From a checkpoint of a small mixture-of-experts model trained on Wikipedia: 64 xIELU neurons an expert, 4 picks a token.
Below are experts of layer 4 (counted from 0) of a mixture-of-experts language model. Rows are named router (the router's row for the expert), up (a neuron's input weights, with its number) and show model dimensions 0-95. Each number is 128 + 32 x the weight over its row's rms, rounded and kept within 0 to 255. Numbers have three digits each.
After each expert's rows: a language model's description of what the expert responds to. This comes from a sample of Wikipedia text that the model never trained on.

# expert 1
router:097158171130122155084091177158130096089140152118133167174102152146146103179116134139114171112149093116161128156075151147103135165100106166126128188161109089165088140111119091122142091110152100181086068139047135146096183150145092140157165057107091059189149137079133112134101137131133163090
up1:084103159124150112132106151165179126088123107160090137120121127140171156169143053166159167141150182126054177134125098128136160147128147004215110157111113162179139119121104063108140132150101121120105089133101137142141133101146109145105128136108129116142211100142110125107109103123127147194
up2:056132127130146143167104143081126136126142109143156067146064123165149137137095120167092161158079121178102168150149179162152176130151086149121130116074146110145146136114145135073109153153095136086064061124075128146093145117172127121163089110145129091168141139078109229110117098166084131128
up3:170128153114087085172143137155119092095068169121077125134115147112110129152153159130153146163030100154138078142123197148122104164086074174133097070141111139111189156128152109127203153140106100105146121168113083086112127145079147101118094102114125136137134148071122106178180168179124156134
up4:115166143130127098095111138095093095094152158134152085107124110098158174086108098113141092106137155152139161088181179125120126098102062166164135183116172144151147138113111101147136152196162110163136100128148128094103097054103101101095167144108158181161170127023153100120169146087125156072
up5:090104169112089135122157180165226158079136164138108145050114118180109157113139143079123118145081174111130137089087126129145097117129172121138175143090079124155166096122173177145124058059142144095190180116127130112089107165139087096131090126163127125128144126094136134113077125126138150170
up6:096081167137119134094076183165110100126131128161149104114103091122116116085177103072133123079148163096102158124107155140104168121128123197164091138143150076207160178135167189122143126090170048117071117092074138134132083138129100136144138174169180104164126140098082140162119110120133146153
up7:123108125113137085108103132155164078141154148091068166160127182103113138111136124169104102153091114077145125159135125139122164130130143171142149182107099104094129146131203131130091115036097085132048155110117180052130142163069130132106114110076157158105160158160139123144181121103176109076
up8:139129148124161153136131192140124109057137088124075132118169163162121143146092103088111144146154098072102117134120149093154117166118030176117122082131130176181118122126143185100120097118119119066096120115150165128093157176171119094095117073158132140140117177082108106105125199125202167135
up9:206123140058123130082072101158137071090151154087082119146205097172155121134100101153158170119122101162101140160089149137150104149112142129163053163112105068130096111126186148145161077170124149163067139136110082145119183101150149158130096127111115116105104149064145143161166143123133132128
up10:087158104068117103119186138177134126102090121179151196129116113125116146141124093088139159172155113163142092184118110144102140082088139133105131167102151056134134104083096126108149094099161082156080111122061121102154128166119158168150135104090149158123155130092117079129192144083192201141
What it handles: Articles, possessives and noun-phrase modifiers after prepositions, e.g. the, a, his, their, New, United, and adjective endings like -ic, -al.

# expert 16
router:081136178104145171101108176105148124118079140209074137119151126075109143171119088087105148165187128117125143126133183092135065146070155105163125131140114133133108151071151095057094115109159156155137059132113091112117139165180103093121102139118131142203118134081090137181156130123150163117
up16:091124181150089158132144157080143149113112113160116151103096115132192110143122125113120114173062108208099124097107128180118150130082110111142137134209095128214135126103093149072152070106098167148102153118189113102101123098127193152139132091164085114131114121129070142128094108155139193108
up17:115117138113145096072125094060181124083053126201093112072142102152161127114118145062145140067158167138119154191142130124107108129118135142133111173142128138190135031163166152104160032117104140163098116105151124083133102112122133145132139156121124137150103162125162145141112121183128157140
up18:119102158117145158141146157122164075112167112140087183124132105127093102125160162155115149104118152084084119110102152126162135100134040082128134143149177147174146161078159112149113056092101161129141113081069158123177110111092098080155166141151165122165126167108116086191089168082120201121
up19:065125125170118155120027127111139152127095115120152087105121087085152194129110097143122152194168104152118174107184156175126128128051147103153095144171145111161112160133175151109106122112152127163143113095126117087133125162134121070152058169136162187149174126081085121110083124164144128136
up20:129170133065167141104116164133138155149108178138110122130112080124090161179084141063124168125144140110080098142076150116159077082123099095201092171152138098128137111104174153127084090108144124102138096147136129141147172144223059130128132106124178095093138141052104109142099125105153135177
up21:085161140138151161138151143157210106096084111127086174100119134129120146167118087153137147136186149140147115128121187044140090171059137157113157175119056138101153089101130086137111100064127136117149126149117086152129134174168112116149088076103126210137124135071123118139096083142114104096
up22:095109104145123176120096124082153089106085169061148144091206098154138178091165147088137141118085134111115162122148171157192083144120154144141091157126121132134098137070129152107104092104175098182161118113188129146091145144138207148108116116097115060101112165052108136138123137084151126157
up23:116086166113131130111189129129042092142078147180135129133075103141104143122156114134123162122134125104155148133172159137114154160081107100156143114085073074204079036109139153124119130140190145184090126064145129099134140084124175156124118145131149118172071154128109149162173101113155106109
up24:087075151116147121115167129174116161131153116176124127100140128119090164148123162100088221177199117170140116153127149117158060117125194162173096084112077133121140092104126140079128124170219146126118123079103087157132157148137107139092111087102138143185118114128079118189106102134139132107
up25:103098154091162101128102143189129159113119131190185142077127125074152142120156123112107126168130146129047118154134119125182170159110206143116130157128130138100161137054144117104086158144117130173121118118123118037106153142124121138125146133094151197145093121049065141084130142107190144136
What it handles: Syllable pieces ending names and words, e.g. -le, -ton, -ber, -ight, -an, plus table pipes and opening parentheses, often in sports tables.

# expert 12
router:090123201057106163135115144134182100140108175190144120181119097130143098105174130140091180152114093138140172133104178125129137116151138111164122133124138130084124135075132115090153126100128103190163088167129113127103164067096129087108100090101067157069137149059108116186086157181136146115
up10:113151168050146108090126148123089102102121119123157117138127151156152120128164155121082167162115127090152125115155188220182172144151093137119100120124082152100128133125108062140117130148135116111113125150155151189083100121115037121118071159139174143182132166091117087154097177094165170083
up11:106062146111103098122175145084147136107084165148118135146144082191091120131168135114139181152099133139154143107133153111156145113131164199160131100104119114168102157087112061126166139116168167174118155118101114113114091081125009124128151098115114146163099109157117113072065139167088176107
up12:129136151097191146128091164139163098162097189101108125126188132112149074112101120114102142146106096072132171133094125117183140053094102171093132137126112134095091108047117104141194152093179118134161074128126170151155098075138197158088174125137134089119135161089115127131106134115105181158
up13:116098131110128130112113141129173140159105160158146142120090086127123125159234123181095157173144057104154168115093112123137173103097138129137165106138149154105188110082109127167112105046086141115142126166129108133026146091165137085148157059078118108137131121146138156163114102157127172101
up14:126110210155079137114114113162155056112141129128182110146119130128109136107147092132103129187157156081096145116135104172106125103162071102179111124181156089121162165118115065129116177072171082172070129168132114130084096157134092111114130129098090147101207174107105147191102114124125119120
up15:127126144037134122107127165097113152174162128148147119149163076100104124079148121178088177124124075166158138121183159070140188173121095132121149095159085127132074151116104101118187104141190070080096139154149091167165143098129150158130101170123078083113147181137110167127147133122117143082
up16:140068142130127081122139153146135074115122142093148155130120127135130100069091181109118159135144047132135132123142113089200124099102128147167149125153128165148113163080192086081116106121096160124154162143124123078128128107065123164125110152123051153102119162071074111195128142212177140131
up17:168132171115161109089137112119144053139100086221126126126199189097081099149099125087099130104115129118141142108175099135139174079128120098101130146124145104142122145102147132110133131101140172199128053102141108181160167158104147137135095137153173122121187178049086134136094168133146137132
up18:088125148097142117074118096049191144116106179075131155140157131110140082103182119156165147105149155141139123221128156125141168146117113159152148153137082092089151077096118131082147152108205157179088107115178118117109125116103053109119143132155092121096164168076082149160127112138109123126
up19:078080135170164112129113155135175148119108094142132116067126158079131119118156117137080114123121090113118143109129116158079117086114069141211144199155191099100136171125152075070172107134094120143133081077082098184182134098115111179099127089139145139155163147149086106149162147112104137181
What it handles: Second or inner syllables of words and names (H-it-ech, Corbe-ill, Sh-ut-zstaffel, r-ail) and spaces or pipes in numeric tables.

# expert 10
router:081116188112078168043101104112151095133149184140127147140131091131143164162130121145094169098141090116183101154134154120135120173058118084117114183172162077105111093137153083111125141195141120137118122155066097157145143112140059110081112150161120155148177149119072109167118146170123163095
up16:104132147108107161124144143067111157128124152128118167090084091122078131121108109120117134105177083143092166088122149141107205203071099182149169137170137095197191096175104112090090085101145151128148113129099126116132103145112161069177186068168176136083100143092111118119137133138132138146
up17:153083145095146134116168141151130119055133100136149158126160083147098098123151199086114170106075122118168103163100132156176158098128107099114115127148109119171092125084046106121114049169166186111124189154155164132123174099120115132123067072108130129160163134152086114110172137125161147071
up18:146071199122114173076100099126156085124190154120143134120119121133151088191147085176115173137083144119150179092129112109111072142090158095129129202154083137125136149134165049132083124153148155136172105131149175155131121139122137085147094084119066119142135087124129059147170142167140108161
up19:129102138144126148150141110087126096070102099121099139099116172146183111178121109142100163097122111113059103092118130104118081091165165133113154130116216097134064125120190085159205167155143127122134118124054116136133125063193128130146137126139099068136088126153133195130162170166103139124
up20:136083136101166128109104126147127112113164135163113187095157122089147154165127095064098096147157145123099167152122206100113149138112127077192104103170130172154147075083118113109087096183201172149150127091119134148083136142161139145075139095148116167159154139096112092098142126089193147057
up21:165154165121187180116101127142135104146137168176129115105131068129106170151156094135118151096106097071157144116149106059083116160075136098111094160184161056124082056080131128126116113135106087115136131147110075134123152140130113115145135130138169179143099131125095140194104073209158162106
up22:100100153172146131082103101139135130114083146159094175062148112119174171153153133138124191093153122149158122165065150127086181141137129136148069147163214110097153102160107059073122172117120147114141108170122093162104123114107112044120091121163125152165180111117175113133075132113135156128
up23:100125162122086079102162123151146141120144148132075146089188140086140063156093152095143157137187131118167095101126163144141122158108131160134108102124116105176075100130145085113167156101112148125135144183131089185148101089164097051127103068138128097215135213120125115113114109084122140172
up24:119155145139107102067066112123168151133176135143155116101099102157109153108158133090066194134106062085164089119087137147164160127135116134147133130203136089124124148154062137125136101166219114160157148143148098119186129106131119114132124116116112119148137071170085116136134212115155086071
up25:087128153100083192086087083119140099118153105186085182116127157144157146101203157141105114124137126061107137115124130126159137107100137146139070196087129136148125053150237116085078142177146137131170132131121094149137129130082103163111101141144083134136129083137124163137181128116114110098
What it handles: Inner syllables of foreign names and terms (-er, -in, -ar, -u) in names and species, plus section-heading == marks and verbs like was, not.

# expert 13
router:100097162084165130079124166113184049104095143153109162097136133136105118103101127193114175109167104156141069174154152054162092141064129132171105124089139131148078135092148090142115154091199154121096099138092157127125156114124091111175141169105125144137156184082101082165140136137103156144
up10:113095130114088105079061144175122118142089133111091104090146152109142103158097120168114186089156143043152099151100172136108130123097124109092159142128118157117113157139156102139129171134167108136162107170135119189104094119129060135169144141030139145127166174133133197149103111175148204146
up11:149107133102110157073164158075166105114056107137083149083053109134066108130154105123127145097181084100150090145198182115084138162128127117151135136088148132136111160120129139143080145070049125118158162118108086127129139167094101162145104162142138162134183150053151146124116136141185148142
up12:141138159111142081100157151124158144156082151203180161031113138119071118141107140110146120102162104094150100073156149111142151124104086108158132108107139176109134063085195156125138087114100117124131149135080135215103113117111089117119186158111162110199118158102169162155122107165132124129
up13:082122171115113100137084153159140089138111116181099133190103085131128176093093039110152133142181106128135187094091190174120145168134165056128119141116141135153120107085144192099140165130120150152154104106109107122134120149170183119093062126141100092122141142119139085193072146087108116144
up14:117175198094169134112097109092163154120089165139181101097133101095143137166104043143100135144179156131189114172139111062125129155142107178150132140128177097155215106104113155158153117144116113101114139077148127128105130108156096129148165089128182117140165103046089129128128099114087141080
up15:079105196070101130070084130131126109124166173090132133181139089192164139113096148134124148095136101164172101137155156106093095131072172179066149130164114119169220161138100061143173106149136124126131105113148101094094150115140125117139126128184149063118155132098101098108106095121113145159
up16:167091149107112186094091148116137151088102211175139142137180097152100110120160080179128170178163134109110170126146172068114138150101163089176153088126147157177090119139155147090089111121090126089145107159133135142113118149142093118059111176079084116180112156111133077119137130131157079179
up17:101075146102150110131154138140133120145120133166146134078178124100140154141135160104099146093119045106127155124086128132149164129080126160142101115146166119107127144073131139122097185179187174164128171101134089146116163156089143084152163107150116119204108106002093070124161119144150155107
up18:122147170120103078115124104135124110085114130223125155087135120104167147163112125156140102175161129105128119136121130154140174077154172112114134171131175122140164063031173115122113096119133148151076118101145171054101083099102098117117110118167150169174123138125077143188190141135085160129
up19:153151144133169113121164159097135143139078116126161139121129178103190122187092134167135153124145085123134054111135131124125076111075125174059086120127155103105045124037154131132137162162208077152094116133071167200146151117141143113123133156107158126123136110098148102105171125126118161134
What it handles: Final pieces of names and places like Yasu-o, Chic-ago, Repúbl-ica, often in tables or lists, plus commas, closing parentheses and quotes.

# expert 14
router:090135188121109181156104137089153083142130178111138187135127126117073115148145123100073209104149106173184114121170149094120067154069069135150111133124165097187119143123180156102144117097136113138124140112093155124149148096152121072192065143108083105111104148118096104115110191103159135120
up1:043204144087096061135107110144164101172105077125142139073141096061134143143132122130099168164169101167096102148161081101147144125113093114131163063129077135164095099113148125146181174163156159147152091131159137134117137116097188139152103132099174154107083146088136104154103189133109126118
up2:112128197135095205166125118154146144111088126104073136130114133060143104075167112148142212145134133178155082149107179148085094109119138175153073118110111166111118131141185061135137105144098146111109100114091164141184130122069152154085097147122139173175168094123122099152101128136150108078
up3:055097170101170143178172108097175128095171079079097146118149144087149092140136116055117155120133054200134131102210143142116122118128154067118075121138058163141106170138145117128166132117149110121149078104104138106121120155159162099139144131136107115161156099060143112153107121115170134092
up4:125090137146143131150147164226155171132126085128130129101131156130076144169132050137090153160066158109067087146164107091166130096156125096163120102111107063200122109094161116136127097128161037126088131122165159132109150133124100116142092135101156135148134205122143108108081156146123095144
up5:135175143127089136197082125130128065103146185118118176139138116102132138157180156077117134099178158136140122150160203124196116126132090149148121095122115121171097081090110142101120139018139148105143118133082182136175127167105168081143097096105130139121117121156124153113147117164100199092
up6:119126168117145120109164133098091145133134131063144128139190168182135099158090135102083121100131141069130113160129157123185137120111112254190133196140133109131107114100099182134167170083160101117134103137143107138114176146133087153112132139115150073124138064089084157103125170087095150121
up7:113086190137166104129136130184188105133137174125148148145138148176096159065124121094098142132133088164119112233108140114168130101129072104119096160166107101212120085152123092086151084104147107111126153125100119114143100161133103116143123140155113152102134151136033127067128122084184131141
up8:074096166168145101134113092116183146144159185124112152124100054066191143162130143198117120114078080193164143071108124140134109096125137116127109157148101132130152114144112171094133083100139208124149093116118111169115108161096116068129061153120160095122109167129134099161142085107147174105
up9:115091173104110111132101148108095095119164187189110179127113142112113144211088154110134145147155148117092087149114059041153132130075123150110103159131114161198148166105155156106165106170179101129138133131149076087117141108088091133202101144131109164143118117101118117177114174093084119146
up10:144148136134177165162159114136145111083110153144111148097109085082063116134094094162103184172186135202156148104079098110211102150118190110141126122182094121120075134146089124113149204094087122114082124092142143146111152091148103112138093092139140142103131172139124131190149154093171153153
What it handles: Line breaks ending list items and paragraphs, sentence-final periods, clause words like when, while, including, and pieces like whe-el.

# expert 11
router:124129200128106167108095141131136070115083156121169151149120136094155118162159120139052153102164127119169090098167170108115124116127093124120092142137151123155105144119211161132101169150169079182141080179102180086137139066124147116140092159062052098124127186101114102151103131109131163102
up10:133097129101059118133137107125134064137111150139112134186169120099143082067140064077100162114151141180182101134172120093084127067102103123175073109116158119130171068090158105139146114104175112120146099177142152096138181144087125139177139181107129156154162147064148101141133167099138095149
up11:141140134173135119158097104102130055150117054191197109121128147102128168159092100104115191129150161092103134072070193127161127198088075075107122222093128122159129044130119124104128140150140115107109108135154135126135116117131145164130157136093082121137134158133139085163125144114135161115
up12:112143140059125153097083135104134114130112091099155187032102127177098117168124165168127147089182109082115138145126109118167134110138157231135135124120161113114117045099125168131099113113202119102126099138122179123132130095173095108168130145160132140136106171087162126091098133135170180136
up13:103103169160143087104107098168152127059147081092127179095111102119115151164130087099095096089155134106145146143152144071118097167117083107145158084151101118180125134202086098160165094145113048088112164137118154174147167088116140156162090092126088154110143120108116181139140136139148217140
up14:103173208091139111180157141192207152135120090147147149074075138117105122199064089164125122158143097142095123110116137169113114069146088076129114145118124060095169148125160092126126126136137124121088149154087186118149124100087128085174128195160107136109140132117082148113147149156130099135
up15:089102176090150141121142179105134187074082114091136099122131080147100131100143136129161143119073086085120131116156158184078060131156145141137125183110085117189072138157149155082117141118116133175131123172132091148135107121157147089136070179064138144084165165107119091180112181129142168151
up16:126048134089085179130152164148133105127103204130142148136098116112108136189122146079104119137148095082174121123120159118114096146117109168122098110091145088132137164116123111153188171143139109099085095167121121116114125124126181145126211140055095092147156120134178076191201130111181124101
up17:121151152133065195089070126065088120096128172180139167172104120161158067141111159101088125103057140143117136113179158169168100083110137075105160102149080104144079162102182146068102139139162080145126127145136108119161102153176183104109151092143122152137129108134142182142110124140088135135
up18:164134179102113148086118136116103166133138121093147125130153157173129221121107125173143083079157115146133135112110175065155059144151151178122129157196140099163100119112163128144096115110086129105152156110098127083087194113210154099160122194107104116114107116136178130121094101146080179114
up19:135144147102148132161156140084157160045095109168137152188076108182054129109114112116098148187189116171119110175132148121082166145124128151138067086135125109112106132155106183128137176088136124111094055140129120198136114100074088123149160147102126088173122126080151136127135120134117163074
What it handles: Sentence-final periods before a new sentence, plus capital initials of names and acronyms, such as S-PD, D-C, Jarv-is.

# expert 22
router:122116143146109177129105210104159057080125182151128176113125169140073141143116132116101197134164127141153103120109197131157153142125165112121101192118096159126112121066119121092086078144101115155075090118093130123100163077109158118129134114104134109157132152097155142182096115140127198048
up1:133066142120129175038123188125156152151188116167128148181159108100106117129180125128141183130137121080102084177091126085139137125109109127125064138136106098114086121158165095061107070113160132121074078155123113167119086100153112102148083164122162110164128155145170128106201153122139125098
up2:141052134105118123102144160151107115103085147161168091124112111096104080170134140135128122114132099145204115096182141149163081145164137126148098102164129114101100114064154146186146094121138146152122141104066102178101155105122155157110088103080157173089170106130080154176088150196204150098
up3:158017144132141138140135141118138147145141109089152131146157142142100131092182118175106230136168096099130097155138131052125069058139102100109109147132104100165131119171075144122155157137126104176067097141160175165117157116161112133102110117137111164143105139147102149132157168107182162080
up4:151161136144104085144155184203143086138159147144160121126114156109136167070131157142123138072123110174108081096127154099158129072098130072139081108143117130192064190092112128094110113145127136127094141149087110096112155116148152054206122118110126173101169128125121185090057123155140125114
up5:112185160091131163127066124124098135142117170094118162092147095065157102117112073107143169107155121145123107159100166166139174099113154127091115214122165127139151097141156101145171134183156139133110077136164174187095090134151112036135177164139147169159172137091134182083123119119122120146
up6:141141152133115124122156109100143110092104173172140188049187137192123175077121169117115190145113158168114124124102113146155141085141144123157116091158144135089081101126173089130116120083138038132091125145127127078110107096080126122123090156134098177142079141144109140191075177081135087119
up7:093062164132109093117119157142077181124132079153158148127146137143123167134146086088085158122127114112064140171143186108149139127109133078105085125145143120159120104124127129026113089181143088144152137200104143176115115128130119115099142135104074119171124134172161191079149139128128043094
up8:100162183130102174114123090104188114109081169120162173073102152154146104153152058160113091120188137132129119152144183089112119150145129137135165104089172156146140033135138156084134074148140128121090093086119128198107068156153103120113145103147108096143088146126095163119119189147179116121
up9:118147172137110144179067121152126138118164145115089153152196105045162121096118119137138132148132163160169146112111151172158108069148125078130094147159114082143038148101148079071083099089097124129083092184118135158174103121195141131094107101111111118123100184146146118134172153123173109114
up10:157086137122086073079113150116120152191114113176123112160176130173117120143138120084121159103114139121128088076144136102133167173099125227104087180154112121154115143131101143114144171082140123151127031149086121147107156093088101171161085148111182177154127139127119073176131139103081145108
What it handles: Prepositions and linking words after verbs or nouns, e.g. of, in, to, on, for, between, as in centre of, relationship between.

# expert 8
router:106145158101063140103068131124177107094146170112127134126120093134169178141120130103094176082141077159094168115182142116131181159060095096144103152136093118153085101073139153159099123117147120137115127117110155177120126097089178087196148132091061149146140190117116155109175121114116199159
up15:110097116134107067087146147117124121136131112129114168180095051076171107134171083079095125121145051090145132128120132148090161138138127141157148141161116115165108134130132135158153098170095113126127148166136146117092177077106148099145139118126130140086189187098190178073169176052070158122
up16:136119157156111128134148130156104108115103122121180121117077143162124155154149132090129146121125083110072131045208131100103159156088093151147102165172139108111078090140122106115126131111120112152103108148065092157143128098076155200200149070079135075123176115184146164113109172108139193142
up17:153107159080117189075128111127160128173183109109167156144177094137100175116138123122123198140136126117144121130220122098078108148113130136089104111106155104160113046156151139148035114099124105137082128149144092098139151134156191092126150119085163103134165182094088153131086121087116150126
up18:129116152114107129073154118132127123091156118137162157108129116140145087065134120127119101098161102110108157167215126141169152112125125154120122105174122140133056099088115146134163147079115114132096160107141197140113093101134159191206054156034154146117102131100131130191171110083142176125
up19:169077129134149108098122134079185111135139157164084163116170147170167156123156177168095118054090105115146105128103145113109158127114137103114109139147187104197115120096155125142161067156130099120157102146146055148060141149177128140134097135033089123103154172122121069117131146165150100163
up20:128131117073138128080120116086157187135107153103081088111154166098114159112210143142102144117129088122085120151173141110203118163062120104129128116142104132088047123164119178085159183085134171149070122106116110185129172097129112124146174110147114160122118165123108145160153115066161175142
up21:118110135120131082140080068112122137168130131145134141142050135104186142122178162086125152154050108120185070104067130129118137045135109141092155120155106103129140104119134114129129106099131180172136127126064103119151192129125091111137135131187168131095100182101078162167118110176124181167
up22:087091140071102082140125162073144155099114137115118175102104114129141108168169107077144155152161136182078179162170114197110077086106138113134136132134110166145146128108118204067089151099154159116088157073095133156102125095158129103146172159133157121126172180086125100127050119149171138140
up23:168135181172150118103093107115136105082079099194083107050137148092146141066147150096142135108076062146095190159165142109172184113046113111118152123175149120114138142102110146111108102161137145136147079147099084152122121111087157139153136156150079115143083149107140173118182144168109149119
up24:133104125111127122138058126158099141124115149155152168099162107128134138151100111079093150127106070133155128126103130086233165156071099134109121115159070115136103141026135180088100135110197077096085157147152143173116135126108127159143141132152145205132103123148094118115167165097130187126
What it handles: Vowel-led pieces in the middle of longer words, often Latin or technical, such as uninc-or-porated, max-im-um, k-in-ase, Som-al-ia.

# expert 6
router:133077133132089107115099196111127112116090166154139127113126081133126112186108093124043142137103093162179087173151125102144139082126109114174135166180152085146111119100134128065116063133107120184149143180112166135133139115158127106129130141095075115124095193091100148138145154175136230136
up10:093159153145069139130140134090100111120136139124144137146065229141159119136150123104129153131141159134132156152131096107154094134112088129145047180158140092146141143095081146128115081051136126159115104195101080097146131104111158146142116064175142067166180164131125159154100127080088094081
up11:133107141153123122143102074094178155161065199157115134149082076178109106149134123177082161107100139144139150141114104136133092143106079063133131132136043096158110101110128180120142144141121124140142114181074157090120118133145139108236122134092077098113145122122135156173106191133169141091
up12:108108132113077118103121159119174106113144090152125156110127124161127145140111094118123136090140120111159146179125092090107073103147136081108115208169078063180108103150214216179131111116158132129152161109100082083105132188122138128165129160056126100171118138089119131162117154090103176126
up13:160083120131146103138109147112132134120108175197127144134124110081114137122087129079067135081090091164159054124128142142165093151138092101180139119128102131169080153113177161112057102078147111141151146147086158140106113115158092200128113098090154170166121196114127139195165156142136194137
up14:171133145176131078173119151111150086117114086151102103137130055102116159148150100112111134100118142111136122189163159132108144118141135151182094128169141133179089097087106072119124083128117086170140161175065146149091132036102124151119098126050178099173162123140148138179156133072143164112
up15:104088132118163082147171109108187106169110173110095114141130137168115153165119128105066160176053119112141062178145138093157101091088125173154120190104132105178150194132114138117136098128146112132142168166052160092130155115148158129114062149080100135174129158138106164114086104126164166126
up16:100086161133162121129139170159140141106119124139115143076138145108135146162102045111106106087142164172110050165110147109112121177121154175173124179150109121143141094147105060107202052135163093148139093199172094087135136124112117096129145116077156121115114151110059169111162112154115095159
up17:104080140156120094131133170185164122133081164181130179095141081157116175117106102119082139168106142120126109136082128122132130087111107113165121103181084104122091053103101154113097127125159142207097168171086168200156096142080082138144170095122154123161095108139094134113132137118199145079
up18:120067156113140117122148197153176170122083135172111131182099077096126104102114083104052164116065110188157085122140127131126142177125111104147164152116128077140060041141135123119164053119116116138116150216156096138129141117114141148169158173141105126135131142128110115118144165159098116130
up19:145119143140100132134162137096123101128111122165105129160082108115119114137135128104031119143081153129158117108119138211168128100101104157148124065139142100125138114119152119110076144110140040188092134176149108169070128147132116141222143110103077127132067152071123172196148103129151166122
What it handles: Spaces before numbers in table cells, plus inner syllables of foreign names and words (Shak-ir, Syams-ir, enc-oun-ter) and stray byte pieces.

# expert 25
router:092099162086144161116065102109126118149067147156141191096117119118124081132107120105110153071142092141160086155145158132138171135069135169153127211116107145180038156046127125121131146109158155135072112169096143094117156093115108149183141142073085130176130164129130109146125123157135163145
up10:139086193138166097160122166174149134139158137196096149123133118119099082171125100122164140124082180164161101157143118093118114112108124162120110121110093136153066124111206109101103102140141135101108069085161156152096130141069086122179115096114133095184104139141078177074205129155141143078
up11:126108128067142135132087134123175093146125088136164138133175085131106117158152135039086124083152056146161124129157163094188109123127160193111142126154119090109104210096161131144155133124089120148065129199141130160116150127109088140122101108170131106154127147154118097128099154096077097045
up12:094093158080147161116067146114157130082076158154147130045121125185138142141101098078140193108119126158129112086134182182162147094086107088088103134112151133142144126136158149139115102143130158126097143156091133137133085100127044132112118139139166149188116101125145150222150083134168163082
up13:068108138120137177152187102106125139091084142185099120190109106102111125108101131095145142137096066152122088068145145134145179159068107115125153202149097112176128126091146137112143083158119127108180140138151136085143121111116168088163176137122101058070146189132093142158099132146105197111
up14:133147134073111143125084123194109170116169141120179229043161110122138127112171123124139206111195147099117137128086122085118132100130114212113109148117102085074113124074098090145147124112117149129141173183111132134139160131090126094113120117105097163107129162118140111124175157095185130102
up15:114087145095118097111099165162146108148149128141147157095133108148142165110101088123099105170156146166135118150140127137119131126079136150097117178193111043100178053075135100156143159103154113133152136132139106105154149172087103131156198147139086071123111125067173128196210102096083120096
up16:085130124163160145164103099140133081170155125176085120083109065132141117148112147126119122091153089123145140080111147054153120087123140154169132198086109097189083141086165110128156138145153138102097101173172116108117153041071160172144156123101084103146155123091120153167164101189111157105
up17:139085149071107094089070129183133132091120155054078135176097112160162130072131160067122220138165134134101165125114120122103194170173164143160134127107138123140195159129153145157169124139112098103145102180142080102106130076102127161151118135106066158146125104151149134121116114171145122170
up18:095172126080076149099149103145109156092110136176134170181136151109170104108124125137135139091180064094094098207171102156133106119093130150160165123119100150149130101059117126102098166095146168128053145136101206140162085132125129171164164142090161082167160145141078117179122110134120123097
up19:122097124108171170163099118151087152134153136129151159053178155061123122120159049111131157095164129112111091176141169120140090108099153157176106086164128110182106065126145085123092118114129116183179121118075163064118099132106121120110036143156127133169182167133119123099136147152118141151
What it handles: Endings of place, nationality and Chinese names, e.g. -ia, -ian, -ish, -a, Italy, German, Wales, with States after United.

# expert 28
router:141158178121077203098131150159162112095150151129108133186113162111147123170136103112085144121175122178135103129082154123116157140042086157135128115152079125130126162128116096089150139100146098163107143158091128157080167115121108108148171074060106119171144144031099133137079164153162151085
up1:150159127119180166144109104156236095089150126140135107075141131148188145138142137159075121154190118152122078159134171083143133120103123078160123097155116107137087068159150122104090140069137124094144159164100152150183193132114099122121094124142142111100166089056081162088110143162111126116
up2:101146126130121153147139093221106146119091132149113137104096097079099086165145145112108147113149118099146154175089145163154121107104080100136149153140138069160054100125131142089173166138106106136119105120136228100102170153099116123122122169116145086134159079064118191162081170193102133144
up3:145110161107089139136118123125212121082111137126056118164211150156145134042155145126153133146137110129098132167163148139113085147095100054130137135112103151147179094130124111111172112077155160158088119153104087104112149125091125072099110129032135154158120175072092154125106116121117151160
up4:136165129079127116096140087144117099119128120117127125155148104075177142203179100086151130134184093105103084151158163080137094094047115193131110149136132125179102092103152128059147135138096140107145082128143149174136170100128185085119184134092141086083117138067131127124108190108144124171
up5:163106127145063160100120081086152091083165098180091135095146134154099177090117093111105156083131111149098119084139222149143113093109124138126105169123165165151165078109124130115083142141111125110156097141102152182129159120205163134185123108061109121147094147121105099137100201144142120182
up6:064117143124175175119136109152199108086177122165103136122140159143105097135116083100113124141135128099119116087135059127112078152162123121143124130183137191131127140131152078139191164140171170139099049142136076140140090127104163092116106117126164089130120152179111177193073148192081124123
up7:148128163137090140042126124099154122101083124163146117138073125176093127057151167115128157105093139142133143168095154116095118139138073101158112164153103154143147102149155152053149101074124106178145143189181187151112105151154143098116194159126082102067080135114154153164142108120163175133
up8:091102142150167133136156122146171137011163091114045126137136115152073054167118124112149153193160101081163147071116141129132122135158116142136082121118085124145098133088129107168091160176173115133135110127104164177092136129103138113156130108062159163162098156088145093146135080150151136144
up9:113134142130087171076191114192113070092116159079124121138121121120105101144084117083133148110162113149137118163136173159060175104118117126114116182134117106123095135147160108078117147145111080161123164118101006110071177106086135144119145080106119149202145142124111115112087126131169140094
up10:119119119108147139130126141155201149085110207158125103118155129102082160093161151119104135176167093099118104102147198167123117139094116113176156067085063153155156094120139129129132049110167107143143129127104122160145164130109106098146114109085117088209158130056096123154146145202165139133
What it handles: Articles, conjunctions and pronouns in running prose, e.g. the, a, and, that, he, plus words like well, only, every.